Experts of a small language model: 9878 steps.
Below are experts of layer 4 (counted from 0) of a mixture-of-experts language model. Rows are named router (the router's row for the expert), gate (a neuron's input weights, with its number), up (a neuron's input weights, with its number) and show model dimensions 0-255. Each number is 128 + 32 x the weight over its row's rms, rounded and kept within 0 to 255. Numbers have three digits each.
After each expert's rows: a language model's description of what the expert responds to. This comes from a sample of Wikipedia text that the model never trained on.

# expert 4
router:108165142171129094152134146112132093127182172080131122151116156129141089113185147124156166164156140120107191182150148136122078091144069147125164097129148082167124090156136079076184090133129139029188103118102163109110169145188133154109075119168109161104168169112169121096128104132145140151213140133102129157095113155099132168111075128150208107127134122141120126121133127105122114112157151075115060138168166146098229150144110158130079106133094112135093125162143196097136029137162202151126153137134119126156136133124090074141106080126143124120122103170146130099128159107130141101116190140132111120129121124145116100110149119100128086128090106113162136127105114087208182134132139126158216056105144150135171178116179087114122124141149094129143150107123088146146216102199102
gate0:105101126161147129100174086124155140142132119169096154113083113146130125102157112110184077134085100061155129107116152086076095122154191120050164093084132097171107148153161116136066113121124105145117111147167153197123151137159167127083090097131163167081153128140104082137144163138141115117097163219118138155166160142124067150109128149134096109122073105160155065116127157135149062148137170088128117169081138160078179160112117144164087075071124142139090156138082115138076121156138139149101123155133092145129177130183112120171103138133127124123168021129163100170104116107125097101104133128084102128106105160109102099141147116078121194185163120149157110133143164172144106126108094110103147110145064119220117112065125099102196115080185147072102138078179168116097128162163153
up0:111182186159109105189090124086142122114143162153137103164123136098154104155151118139136112151123127221095082122170139088146122100178102171117091113175159122127110101122109127156131092102192181154112183164172168170143141126117128109179140191129142092127062139111131116106157145133159129160112117157151145159143128068070076137113098138083181140122100096141087160105142154108179118090092141139144099137134119132165121079109112184138172134143174138093104151130168179128147105170113133120094099123171137161155129119133150120086190130090140073130188170108149131054106210105135074170058131121079052126114133080158160160196168156169126132094155123140146159105160153129103152191134117068116190142104134190081130151132110109118104179117173181097151059151126104174168074116133102
gate1:166100168080122095098169157121128107084204121085120114159155102107142143155104028098136100158132151133167079124105159160138142093076116169096154116143174099158043099142060083097159150142138160122107068140095143137127107177062106149132101123108140152072116103114158087192061093088132100083070164124157112102143167131077102122142106125159109117078041120107104165167119128133114116136122147070078177130123127116102160090128126104149105154131115123171218149094118139089099147086129129116148127132161133127129124097100153181121154125205147140109093094118099159178094174168171182086146136114108150104126125097111081108092140131138120147123115099167191117101124123107092102202118085106128127115179126076138092092166175090159104086167069152158130104205130117136176127142134110
up1:117110100132128100184128095114137168111154155176191129108129157095147120142110121138153134177084210174105121112192177106147142159129137161160112098114119101099109129074089116104103090096106076187103118122106096159110154125144146122154119159115127170129144106105114046128146132139107144197171133143123090186072128121137128091125130141156066066065143073156140127116075105110220146070090063138107118107088173113096128113147119174164102174093131143155075101155098139074087134141094160097124149108161073065055061111106088148101113156114138101090117134060133070118125090130111079090128149181150121138095140126110161151155110113084133075089111175165142094129138156131096076074166134174132085130159134181133104094126090099169190151098149166148157123129151160136175095108117080
Short consonant fragments inside uncommon names and words, such as Ele-f-theria, Mit-che-ll, ver-te-bra, and pieces near LaTeX backslashes.

# expert 5
router:098117146225081147151128096145063138181165130105103098162146086216096118140136164140141137100144175132140126152125154145143171098139127162125139106117047074177152065113164174164123085085075108158143133102152150129072139127104165118120118113144091165134165155185102115166163096132187165152164121113108141187116143171123152153192144130139117086097080082134116136150118127108131120165136097112112113158099116097081244198091074136126093111161136103130083084103092127116129151099194151160121136124121145173113156105143144071175122131098121100130115164141130105086093065122133196124163166152087079135115122158094118128105175154127114059178139143102136147118112130073150159152145097141145201105124128133126116101104142139090118117152083139153168115007130147161103130142115087
gate0:112108152166066132071164087157121103165092112140132095095168089155140115157180177091127155173173116080083084134127130131072147103130083094117110167134095152152114097168093130172087142118112121125089088092094085122092141110115114077142123174120128143104139092074052117147090122127072179143117128172128117120104085108124137125142154176162139014138142128215106058155104159115129095159109117152099170168149079155216103076104081139152150161099085151134108095119139127108102102087146096128123111126168109137169154132078096179145111138126117112136152105168118122172120189086138126136126141081154110142175121150111144154135126085156142117113162092103133101099115157058116140120114087055101119116083071137076132099118105122134193129108099098095134122235196102127124189102096145
up0:080069102177117104093097123115140132134104146085162133135100112137117115166129152148173124216155150118146149070171168175185135088118045128117142114132111124104089099164092125132107136123171166140126160092127157092107151092161110131138149141099088129139098131134116113118111132068087164175111098169128127129142146062121121135125163055129182045119171124203106109075132113191121125120116127136122162120075135165136207186150132124153133137076152132136146046158116107137130089127048201105138117066087143073204109120140080096138095131065155102063136147129108131098214198155092120144100109124154156185175122149144124155144136122113131161089135127114118095156178136116101161131089149081139123128152138167116155121180147132181173126121083093108171163122145104094167108115183120
gate1:113121152110148117108070125139146124135154123132124130099174124089123105105145137147104140158158115194168127160164120162119153159138115162142175154133128094205180145134057169120111137132108118154107148142128094091147141135105171077115070133132194139169156053110092139138141205133139206136101101154130107178158166083125120100131069128087123125109142074143081168098119195158105124125138119107127145048171130142143140143122088097181089133080127138146089122114191166194156108157147159142112154167164121102169167138105102108112147133103142214139161114125175106068136102166062130087184157099155163144125089103058149142098166168119164081161139178196146147169165140097177150159169090158105120176085085124135052186145070151103145115121123095158156173164132114141103124150088125
up1:115146119120133120072118165151138086102105153107090112099164175105145128137190163109125080087115075124143161191104190165142092093114165147151144141141115123166125125079139127091164181146091059135155133143087172152168127148118072130102129139161096162149137104133100156172142160141091162117087085128104092163117126148145140134104145138136142110091145134157081147163128167185124077134088139154209165127154115156044116167108128154129103100107124115212127104124158203073106128136111148204100156094186144143137111100138092121099139106167167091124166099066102023145114145142185134048109077153121144149076090101125115179181145125167130122099074116147186113133113119134124166129101111175103113063089115106127111180116142095112174145135068116107131147194178099101164155132129184
Middle or ending pieces of longer words and foreign names after earlier pieces, such as al, is, ic, ut (equal-is-er, revol-ut-ions, Can-al).

# expert 15
router:102168152165053150187165092133158102136126117082129120140147150158142111152129134183193173104170118146059095201156163175137181125095124146095161105125156046149192108086114208145175138141126135134135127081115137046103147114117181119099128115154140147104137146073137158130119117100145147115162144122085116159151117157165117132141145116212165095153148094087103108171119140091138101114119163149093126144150120136087168157098130118122116125140107156069129083065140210130091135103163160145105155093112062094125110098166149107083159140118142072116122158160163093109102119111126217121072148165127090168190186194051136116078107152132124108157119119102115104128146139111136162158124144144157174123115053119086139188117129139136171103083117169118142136139076080148127143184114083
gate0:109156118085121172137118195127117112137062174114150141170127111084137184108147123134081156107108128129126107133142125157139099132131090144180212138118141111159107165069145112147109089148106069210083064118119129091160082124153129115142086143144133086148144087074110131148119112102150093107168133130098080191183169103106157182113139141092148073116086087152126110134150132089145121136159146097172103071088100106111144109082187077156090098125167166062107138093146153095141138135112125113135155156215038114097104144092195132123151076123174097122109187137157123115098150092107119144104173130168079047097109144109152100144087122134181182127140102103107127112163127150177117226102103083105105195145134113101099125153134080131176148127096104150080153141148088103127115136122077
up0:116126083135089086139126175173153206109136125090087128164120117152105150169133157122076189117137146119117167123118093125152116098115093132123120118153195117158133136037172163121086108195091136156081114104174139113128109103137114118133098199142126047103122180144094112107143158117159115124123134154092164115177130147176147115071106110086085116100102140084161168076125056094117144159110105105167226149085111153104093113114138129085186096163101129147158162143171164085161149135132105143138163152121089132101134132131166150099165074127173139117078104146127135121089116103095048186112098153159087180120101115190130113137071118136122187173180127050143134144111088112159126167134184137137097134113129200087126087114071101117103153110173091169151183125110171148118116105115077
gate1:086151185159123164136180107143102170097129121166113127119120120162098087119148167111114097135151150137112074123131065121179192071153126129132092177141142164127088142120127139107212121107130178126146111080144170120128170167131095145144124118148097114142192148171125121134195201126133072168110173109159108141118123062118108164207180097139128088103094147108107105117122142093130144116108173114139191098171089151129062103154164122138107126187120091113075101159132083131151131140188182121137123068141163097128128116089131104076175200172091137083084205172154103216123121089119181094136106130091150180124165139108072153098132133140146094091121164207155136083112127118163183134102125104102148139079078115109097112161097158167145157172145133119146118128113127141064147142131080
up1:134095148153106156112139086144080158129136149149154106159084067102168125110101121128136149127159181135126125086131121095133156106101106059148124099091148062177146110119161103155170130083164122113125135101096082113154174027115166115148145155099054110094098079131162100104124125115161109158097112100094127127122188176119111139148171116106103100159095076115180087112158195109152092144097085113137175120150146150084132099169087125177163183127133170072119163115095141179068146181184127060135041110129086131124128149146172106147115168155124165069107080186106127146152077084181100132103173082095095071062148124132152177132175148091149106079129103153139151108134105160131148103120168150089133139116091073102134112164132059136142120162199154149134128123131086157075128112139155
Line breaks, table pipes, list dashes, section == markers and hyphens inside compounds, such as Commander-in-Chief, Huron-Wyandot, row-starting pipes.

# expert 7
router:150137163129086186141106119154128123140157184080151075177121120185127041120125121123140182117118146117148124162154160138125165128153085147057166153158152078175187078113149104093140091165051142141174180092104158157109161125137150111110088100163119098088146208139116154138084121168132145173145139109134154117105104167120150145151129172132217116158132113141134162148166195112133093198145096135123103177061133109078207175114121109131096115107069094110109103113168142102125137133117150149130143130103118128154135115132134124133079104163200093143106131202076095113119144129138130044077110198127087179129096110150155036073101141109136158216147101151133116125130148124147117162135091153109132128080105138132102123161163128106102131127105146122149152139091105179121205092150112
gate0:104109157120185141129126126096136167121151168115166071110151109133139157153171122123125124121120168133125124236105156176100083144162165148128075103116137115112123105143148143193146142110089087183124140178118086128194108090133124163105180136135081115076115130097136123126122103156136083188174061111114130139062157137171099137077097119144114155129146102141111144173091154118147169196125115091091099085174132089105140115105145139105048146182184073176139153089086123189136165065098079133083103094118155118153117167152135119129147155160167148129118163138170095152169079130105124100094149158193090113155085175064123140160116116178051188116155080091153177137086132110109143141103150143135139139175114084160150108159123087111195192105124107155155120136110156116146098164060170
up0:118101132053147166111103121176069132156079121131150171135162120147154106184121170119042104131121136126125104124114128161170123161172180137149055173193120128115061121126162144185147091052118093168105168162136149095162120098080108171113101138164167110116108044174142101132051134138105125142142047141095114131105171134150102131143070118159121091151079129118053160155135129145191116120150105110157094131157178109124124142089174161095099161111094052152140187122089122177118150104160113121132085156165125140087079227144163165117168141118137144154138118162111135099196158114144158099139172128174069155133075147123135175130095142139082139156128082128143138175110108109098102183088164143117080173121095136147065163129116101114146145097113120101133126128091142119127158153087137
gate1:099173111154114177138136097127107137106108185124135137134189134115146120155164174164112217115121128113139128088137170120113103099121096116054126160167105137124126141166147035112131153118126100135136113105200153124104144168131141146114122102111132103179079128122108186181023132157129091088139152141150138141174126150106150081189090186156126130117123048130091093096096143115126110138119151114140113136099112154076174178131174187189107117117139108112141074160091162151138134143143148137040103167133127123084130099126104086133171117173135162156057132124040114102114097133119109125146069124139104147131149127088093160135063152150146085152117122169183197086098160172097129152178095152086046148110092121149170101145117137196122105086099124105105123148180110127123067095085122
up1:044118150081107180163138175130182113096145137115094142091145087162156130124157129147081095110109143132156101045097141080081131119104150080133071236103122161113151090069132176171187088176194185172096120176079107167067092159138117142126205182174118169071117134093140122143181096096145108164155111112098134127126140118103065103099130109134147103136140207163142145078118125151111144116181154143144101131184100131149108084173113129094084101135089123072126126171127143118099076118088125148119142087145111066104082158125111197088112110139124096155103148116120173178113110112138155074174171148178172148153151127184155151135148128131170094165150160136170161109088119130112169097155156108126126164127147075110100089155160084125123112161107125099154155114139138102127124140096121
Prepositions and the mid-sentence after a noun or verb, introducing phrases, such as to, in, of, for, at, the.

# expert 3
router:171130153194096129149091143124108091153160088091110103136186140155074098105139132129117169094116134092094121167164156142163173110167115117117199147152102074113098141066161147098068101129102087097136126107137137055132119134093120109146105101170119104031167076136122123189145141165071090158201082077152155157138126165114135130149164185114108139141103110129127123134184191126136125139128162062060100134106121082085150142108156183136103085128134158111118152124161111135187159093076176150109159125179115099102105127161121101163112117155132103164116134190162142129110074116072196110116145126180102167124144149104129059152147125177142106140159150111137139160133123149142156143099112112107153098109033171102150161182137200123095116084084091108107169146062087158138125138184138
gate1:154162132137119108174174160121126120118175168163135170132162074138091102131132136086151180023147151154083142129131069113125126123091079153179144085132114119145120086130162114128144125094118108153111122116135123120128109083120159172115152126155155125121110136131138159143160151115145106146116124110109147145104162111193155036088098082206058108084127086093063135125159046129150125093134161133091164105189139137158071035117149072103123096155097123138076086151123164091163176105126126155100101188086151154091104127154118113148105139200093110151107154088068125122076090175065100083117103144126144130189080176103137079123157107120099107097166197154166148100136154156126196156108111086099158103187087141160128115119157121084136151120176107104134122157097172149154121108172136
up1:103104112182107085136131155215131104096120149159162143189106105140096149140119099135147163175123104132093105118184122136132101089054145139103101082129090164094188109128119172133169110135122172166127169112145038120134129165100134154167126111171136141113115170109132153173162103149103111106100087114132163113093135107120179163082109087123091160137091156125128093153150111144133100180116105126075094125129137134132194118136098071110107072135128171112138086153129130094149111166146077159186123135114100139173110094166103151152123127133095190150150133160149097141084139096093103173153168095165196131157154145124118109070123117144113150135168177176116209152144162167128102081159109102098052124185160067133141074054136060121080146127143099153210084217127163141165146150168152
gate2:109187142117146133161160129167114126151094149085179124096152102106101088127170198140154130178165099129165112152122144137145192177124155102111100092122150102129071162072125107097180115206092169117138119106131173100139163160129119169150082133163070153148147124255149161118150050079131133133144100121127112166093209177128122190171082145162077155107174098156147121107091128125133144137109138129078120174125130137106130097108114152082131134081158157079106128152144119181102163106151139105172203094110114182114130097116149101138110165132140064137134159122154136079148097165071156099180199129123147097125086122109129120133101154107077129124188139142057082168169091120131186130126113133104163128116184123155110142059122140101116139108104144131191082140124103118187107129125175
up2:146173146182119089155117083087125139124133162088144138094134143106153155095120237104117091154137052118120165196144099155165128098154100128133128139102082155055165114144082167172111096172171152151180066139108169116114117140119137112148087076107148195141164076216125185115099190178144141147116108147122110137087139133126141175133117127145145164130167113105059098139105104137110091125192102172143134109178141063123138109090125144107126123097106159117144183149160120149145117122147072163150140151140104121116072090136097126053117121173151057062136115112060084106115101149143170129078134151145195163153166120143106096144188158134088167212108163135146136084090128098128162076211131120098154154118130126096134163070158144150107170139158157128122136141105127124110128117130137
Short word pieces, often b-containing such as ab, b, ob, right after a capitalized first piece of surnames or proper names (Ch-ab-ot, Ser-b-ia).

# expert 14
router:111059167212072116149102074148075092136149150125136156088125096112121073107150178129128138091125151078122141147166161122140144176141046165115140086162151088145161138103152140117160099138155133161119145133078184189113106131149148149135104107171141142075157082106198090186128093086132132111092160099106122154096092215114126082136168146146149075139113060154087148130106122074152118119170192107122098151157151129112149081105109152100113103165137169113137074089106230138116100110130084125114134112111127060161117119115084102129177171140191103120132143153149065134080094140111155152103160151130068160129141110174104146099183158166162143186121144079131133154098182118145193151099109117071141129092158141125124122147115146133124125153116160162127089112124059163125140147212141
gate0:103086177163150180145168091125135136131192111171080103142117094116166056122180109154150156185167176167124066148144184119135187097144111096143128087117160170106140118133221089117151180150096136171138200112142090136143115136129063135191145153084055139159069107143137096163133153147113111128076200186183154160119149141150089122151117142141135036141119081073075119131135112125139158168122132138101090055121130126125122165157185136161135100076125116100112117135164123089113116103129126107205126136165114134106117143110091061167104140084055094101148084122156150147142107147118100153099102108176085149145142104162116214125128118158081145127145126130171142091147103131154124151108151148098118192086173138121126106128119127135107109150166118123085123165102115076151107182187115
up0:094131116130155116100125175069139108068115139138125106184167133150123188096084142090099104150112121044098192132103103197110180113166139111191088119115137167132117105157081142160122093102145155049134109183125204132101136082135181183144118110136105112098099149112126149129102165102156095121146123146132170103171119145138198124158162094131147094165188156147151173134117147177132107227172102023141088127138122142145187130138097157177144150152142094133119084149086143091083145156105114136139179130120140141173152137173127158147112076128220102180109131144171129187105183155125124111090131146095152125153133095173156073159114093088124126210146129124104116185129149092172178154155115122129148120117103105143065128095128140088096112115127179126173119173127131104113091138116139
gate1:128123168112134129153132144132160148125161126103123151153151109125099124109121084124142082103126113093053100107118086109143128078083154163141102122193145158112155173121102092098159143109119079097140129107123114123126082096152174117082124115129121195074127108183125143135071130128077128195087188132080089166137097103187172184075154160166184136119114133171067134141092160162146204085060089103097185099132146111098172134197099161108076109151144065127158125098168159130117198129133092113171118077162130137108106090141123125067146153185133151126205162133092081110099091145118160091150144103127109133087141105084164113107133156150132096156162125119122108090146198146143153196110167145173131070202101142156134166144078114158142169156119111188138144183088094145140120126081165
up1:127100069133143147156104135141160097179113088177153147142140137188136154142129166086131161092104090141104143096105149163150115156162096123141114089058106125129137065133157117149123090093216074183115110135108119149124101143100141171162154130088106086162141116124120151101194171046123136143130075138128129157140168114171066117129122124118091146138125107074130080121160150108079073143179128136173073129191144139184141114124114153184143189132163121136098187157140162184145114153102145149168126152084104103123107103120139152140155083075077099155123082083124175100233131181127116152136176193179134127113150163049146103182153167129141129179053131097152093097108157119098116111105096092102101148171144133161100080147140117080097070149092144124126142120139160103093152124190100
Final pieces of surnames and place names, such as -er, -son, -ham, -ford, -burg, plus place words like Park, Island, River.

# expert 1
router:112136190166064165207120157191104134131128098125122080174132111101102142142145178095162163181092122110137175104093199157106105061143063170136190130157157078118149049099125108108134084146093139101123159111111106188114165127089169138124139083150120107126142137177163101207128117154053173138105104098117146095102089134089148184121094169166139072074131118151150139141119129164090130098123127153066148159146137076106157140099118114115075122111090127122105116105187139145104112130122124178127193114149173121140125103126109086149175099138152089132083149138144114123104126148182131148078105136146100147149176109138095110151167122151133046139212161076127138135133112138132140144139116089100126078120127136098080160176138140058078127104115154200137144102102153122101165143218095
gate0:164113182079157122065133112123135076086086136180148135134137115124129111133117118111161138118131111173085176151067198110112134186110104158106068125105152118112125057209117140120090120127188145130122135143122197077107163130105099150103137078178080120130099091115153187151125114126116107132120097084148097134171127097183115101151120145125134127106150056143135142094114143113080122145125074129107112080136086151104136177178128170132167143107151157161162153096140135144110143124126060154142078148122106123192100133149181105116102167181158121188113137158131123132093077112154135153105123191005129106179113173124117167111171128081143121215101128187106113191112104141125134161127121130193106100135157049099134145117129109162066157090103145087116132127114084206153172117146116
up0:149174108144110124164148145129135147143144098105128163141086126161127120154149090131096084145046118110162185128189137047152101129237130120141181100096103149154107150098164142148139135140128107162113069169140072142187127124129113138108134155086093165097175104095099049160103132150168143135139147144117102138094145126068173108135113065121164134156114152146126093129105086124130127104113202149146150162180167141125118121121094089179125120172117100121190110118198142049127166158089145116101120074100160147079179145105106120085121129108079188101097068126123172154138096153105118088159165080177088100050156108129168095129116077100139126058109156149112115051112137153113122168154172094115147109126140176143159093102124092132146130101157144091146149103115130055092134209121118
gate1:048098129094199158117125152122061145142126139101104099131162157148182114150170123131106148156148124107119172132133150154161103102144136078103124139151166137127113140104122129125136190090081147099152080107125142177116149066109118064091158138108119135035114095185128086073116150108142147141084093141085165190105178154104141113062153157136169130114065121194117146177164129140132118121104157102118129145141136121159160132078144101091141134066131129075120177111204173140119097144086105113172123148093086131106107137131105148121191130193160176110150166173123141129095084094093084083109143137103142213153167117157159150126093061173120136152135122184109146152108137126129068143121121100153141131114134122111141146190215133172062123163156142095090071178071078182152152145125116
up1:137077150114139114140143136117112136111161220160086101101163143103093214087175157132137065144152179168109108091042178107136133144091155122167165124065131149199082104109131129137170141101173148084152138134171119131103116082167178136112165089126096147118125102127149186123177176130137122186127085121106120192064124125128156156100142168129179094070094115122083108094095154176100119126182113088119196130142134165127181174121092099166212153138080144095133127104135181122095072101144160075157132138145121117083140083128136070135125106094130132123095161161122184144141160133176087154115163116102132108125140121108111123144109125090123129151167160144112165147148149132088159094152110131134110113125121134146211107157136118141092110153101108135150126051055078158196066161091129
Commas and conjunctions linking list items or clauses, mostly after a noun or verb, such as comma, and, which, but, when.

# expert 8
router:112110149099072116137148097154049103186194107075146085119158126170126155131135132211151149102171163090082123124128138130224142120149123092151175092144147085177166106162184135107133116132059107124219124116092185114102121146117144160116106106146094086102159116161176104171153106112149195164117117098100140145111114149097162140120125138116148135153126109120116112153146121107082137129120126124088121169090113108096169188100122161119089102121065066069122055102133132111195096153148127151088126174160138072115139123136121118125193154167095116117105144148173098116147093168058123088131162175098141139130151135092126078100143160170167115174137144115189156173133197082091179135125054073098165112156119122099123116140132144161128121157079157149106205133101078155107111120170144
gate0:139069119088118094104160192184118115105093135116169163079092131128111172094205104155146112150107183112109175097138101135134125190147131104133140170188092095116165144108149144094207159154168127140143124124087108121088128099144130106145148134129124131172183125120104125144091148107163083103146131160126097100133156113137131139113083165111164115181151076110139171116102111163145148176149132104152167113165078137071118072099147108102051132106124094245106146126112122170080101147128133129105231144122103134133106166100185083129174108097051074060134157138118138106132114210134156112118075168124107116142119102099083148220116135133100069134122140159138175113115104148172134162120119127132113097100086080121200098081110139178170116119165095122092134126160120137156154126189127
up0:139163196119180110116146148113088182117142139164058192092129140137076152121158169133093124133096108092180094076133121117130160097148067062179092117139114137149154166155171113146133115141125119079077127172114159108117163120154179169111154167040200186146173125081140098098090081110095101087091162141141140226117166136177168098178170127162144105060160186103115128118112158151117120120093173172118112121056139144161106126099102150148177170105049169066130115128150134145123056162121126095134159126120121160139114117085179151177169112129134139164132109169153095178166162137143110129091172055130104147121127125164116150066162128157171156104123150142120127115140154143166074148101135101158121139102142112114104097187136108114087160149118167136116146080139110182117119097100124
gate1:108104120131137194128134104094139119130171168076149122153154110165153086113114105163147144106097160099167121107115115071141141182119130097145136121110108142153079144155149096145168098141083181088124099148140140128073095136133108137160174103157132132155152113165095117110178057120136204122137205137159118168209048167146082129123097151148192124172133119142163132118093124179119120075136131108087130149106113137149178127127115159094131083113087111184102141097155191130144138144117179137096098080124164124144086162189140139084137079151136181108085161085199086181108137142139131157145158155149180138120131143114131099176115130111125155076110090078082155112175139108137147144062201143151042165155194176160138119067138077134162080062065092096141102131131134117093154096116152
up1:161139086141115055109102140158088106094151118178202094102126115082119135027171101125144140171074144126140101134168139099087134162137156146133122157178100153159128124138122179145107123178161145119132127166187103155148083193133184113096140166125131079101096143148160127159115159141129137109123077149167102126088119076169147131120149134083162068067094098131089093116128103122139109145121187224136125154077169186089151135176120140131185110087116138162148147118161082105158156100099121152129147144108155098058115147177072131149077145195116100095150098129141118135141120118140107178141070097125124096100098104111118151138066101148115087169140171122148151127118132095141157086200092154149150073106096136072143122188151147134083182178177129071090135116142173154104107143154050
Auxiliary and linking verbs and articles in running prose, such as was, is, were, had, a, one, all, and past participles like killed.

# expert 12
router:165137212210081120148147109098127066127167112115135104123107157131127071106144175163174172090117194091125107201161170097130192104131094184089220130128150061167181127087139070116115125140107124150120117115120131136134132156080119124110121086162092113117137125094165134153092104117129107149183084110143131139147115153080130199140104146179143140152083137121128151137160187131173151155120151082116096159115169109106101139140075113117146113163046088058152106110129112141134126106145161107111185118104121079144157156186121148137133095119140123154092155219132070130115069072129145136084126121149102186157104142129086105124082173122140095168168111090161126130098142090209141172112139113088179128184137141113120136100149156096110102094090077161148090095065142125107148157147108
gate1:208189129064150119064160145115123111163096085147150130169128089147136103109162177161126103176121096135137060159143118117109164120156042162099123125038103104115125134054124104115127122070148096137115139181129159142175121136180104157121116080141130086127087154097121136073167164070120164113179118062166131127154169142149216198126090124182154174146090163167077108066153104137179099136165098062089119183086114107090183130140137142127144152083121103077109149133145118124114113114098129088132077162138149142114143163132191127127120133165086137142103098171128164206088168138124109081155143113091135103089111090166172137088170128159150096189111157104141121133130172162095082120129119100161140090083092096102125150133104113064176151103122117151149121115120141147119096123125115
up1:097147174163160046098133103121128131123143095116151165097099171125123173156145104082135073127112152090130124108197129157123141155098124052123115182154141040190105096153085126137065150137155067143062178153134133111114177158131147125130166157128120166103105114188129167149112119202107159122125120130177163128090163160135142134152071129080074103133160075137194169156091152142090133112124104147127123076148171107178039088072149126076114175122112114171110107162184099090036109171104123094133133159125115147082132169110145111152176098092140055143127087102166113117122182121101197110107139130114171140121144146108107168133148165183102137101111119131127066112140100138144093148092151085153117176117112141160204144149152107165140126142110175087111120088117133089159104148116130
gate2:135155110145121121062132071133061137126132111131059140106140135172077165121113145123149139091089142120068107108131155107093156059143161087101147113178110127108116112077119168130127133148136068115118116141149092194126121070151114184152141075147091086151135132125133139074113180195098112145120066107105074161113112098086161159142157160150104084140161132161143059122126165126173118161111108103051119124086186115172090144155131129060117167148147144161104136111153129104145196115121122145123138172193117118100082111118121195137122122110129115082079147102203160122137165119100095144129191147095104144125057179134080165132185150106111120070094108130125100064105132123097078173096085133139129178127106106076091137136141171084145100138157157097127083125205168175150131081185115
up2:182209128131094107173104157109081117106093150191191154128073137065140084107141117093096122140146091117117133146151132097133125142119116125149203099070155128183131106110143092189135089102085159176097121139167150083136102146085101100075139148168165108083133114154139124161136155072116130120143106186149095117173151130133144135164101193151138189155110171155083113127168101127156147113128098056234071144107095131135134142121180152183112168144167125111134127115089127114100121135088108134156174087136096052136139154162151088141126096132161135158156099120108153126080147119183038083082150104110094112140148129123114165048208092138124104200135143169113127129136155130100089183112146078129157101108155087095144145136086120146096090129135096144127104141109123158169103166205123
Single capitals and uppercase abbreviations, often at a name's start or in tables, such as USA, ESP, MF, DF, BBC, NRHP.

# expert 11
router:140175176183075145142143056132137096150140116063128153161125146180151055096143125138176134061140152144153157175136137180194091119141130114109165068149118090077094149157184092149103116116117122125132064125123167105133172137147148168108106137118085177133154157138122084184157127128107197157142093111135136195105126093133160136180084128117137082124112129161115118148140101099116125170189093140130105093123116100137105129116126083059102084149109114110120126122111115100130122116178099119098113132127102171121180129103121104148094104140163087109031115132122049121086077100100212135118088098107117173170121128113156113093175180146138122124152127121200128180104126135140161142083151096096136091122043165125117146142182192130118128099111122144142170080063092223135176137144106
gate0:212129111159126137124159099175143113179163171116103162139144190128173160162173086136186070172132111141159131095075167113187094106132101095151164095174127111099098101202112117155153180093091177146125125148089173089142145087059139151158127166138139131125105131145120113111158127124126106111104147193103064154090105176106080164134092159159141134105110119127171128155121220127172084120164153178090049170144081168118105155100099079131132096132173180158104095102103138087124136113162138170103109146124133125123094113100155106124084183169146171155151161142136151155150109125134111170154085173111144149096193114143128164084106130097139155147186162136161124189043121064102092128164088102141157101166149087150136144149137164157108171099065085170136098140105134153111171103111129
up0:155155101121099161105092129073148150180136152081124097093102135052134149080093130121109139145157121131152109096205124078128140131196144120167126141080144170165113130148177156093089070123127109068092069131114109176096077113091106123140106100109173168065140171114099123104132102103088163175138164073173109145130126159169118070173174138120130101127175117142102146149100099116138174121128220168138095126093131092106131133083133076117113151114084116095091144102173125165132118130180194158093182107095095136175135180135153165139101213133158129157181156167096134131147115182148149171125132090135144116130077130094149064121115131105126094138156104086102117081109143172124056142115115163161124112155132119175175102108079134131087137184128200187114123087180115113106096146086182
gate1:107133183141137107171080185159104104121187119096118136091119093151154102114100138113121098155113119181106134098108211181140143144095087108126165116116089131125121151143101142149116088089082125100165139118098164148102151105104131066169166201153073119087173161134122185119107099123105105096152126097060111158158165114109152176128095109141125111106100108154076120145073130078115058147145085164167085166161041162139111112197106159134183151182171115145108178100130104125118168131143120191117141123149102157204168140097085143077126189165147109116133079105142115154101105137173117124115147205056125170132135082157197106115149129099090130124150112167122090144055127128119146140084083100116148119137108158141132076159163100066104152116144145088140209105160085177117125130097140
up1:125129042095112204147161079066175179188065108139109083161134140094108139115172093118126123136110146116089135128144052097088113112146161119088122160137151143108136089123186090091109122158226133139082152154175127139094092100171102174089095093164139099154097092126164130129113131142158110099069104111139118156143142140125090105147098121101119153125144148098163149072158143142126153151128146145119101088100190095097164149097102126067071139121145156117150062064116169141103107121100078107118083187079131146066078105135169145139163117102136150145157130161131147085154145153106151121121050152183125098135124150108064137165096161115178150112116130072130104139166108050147085144104155117112120153094124128088139125139074133197109135083087140195175142102075168086181164140134114
Sentence-final periods and paragraph breaks, plus the capitalized first word of the next sentence, such as period, The, He, It.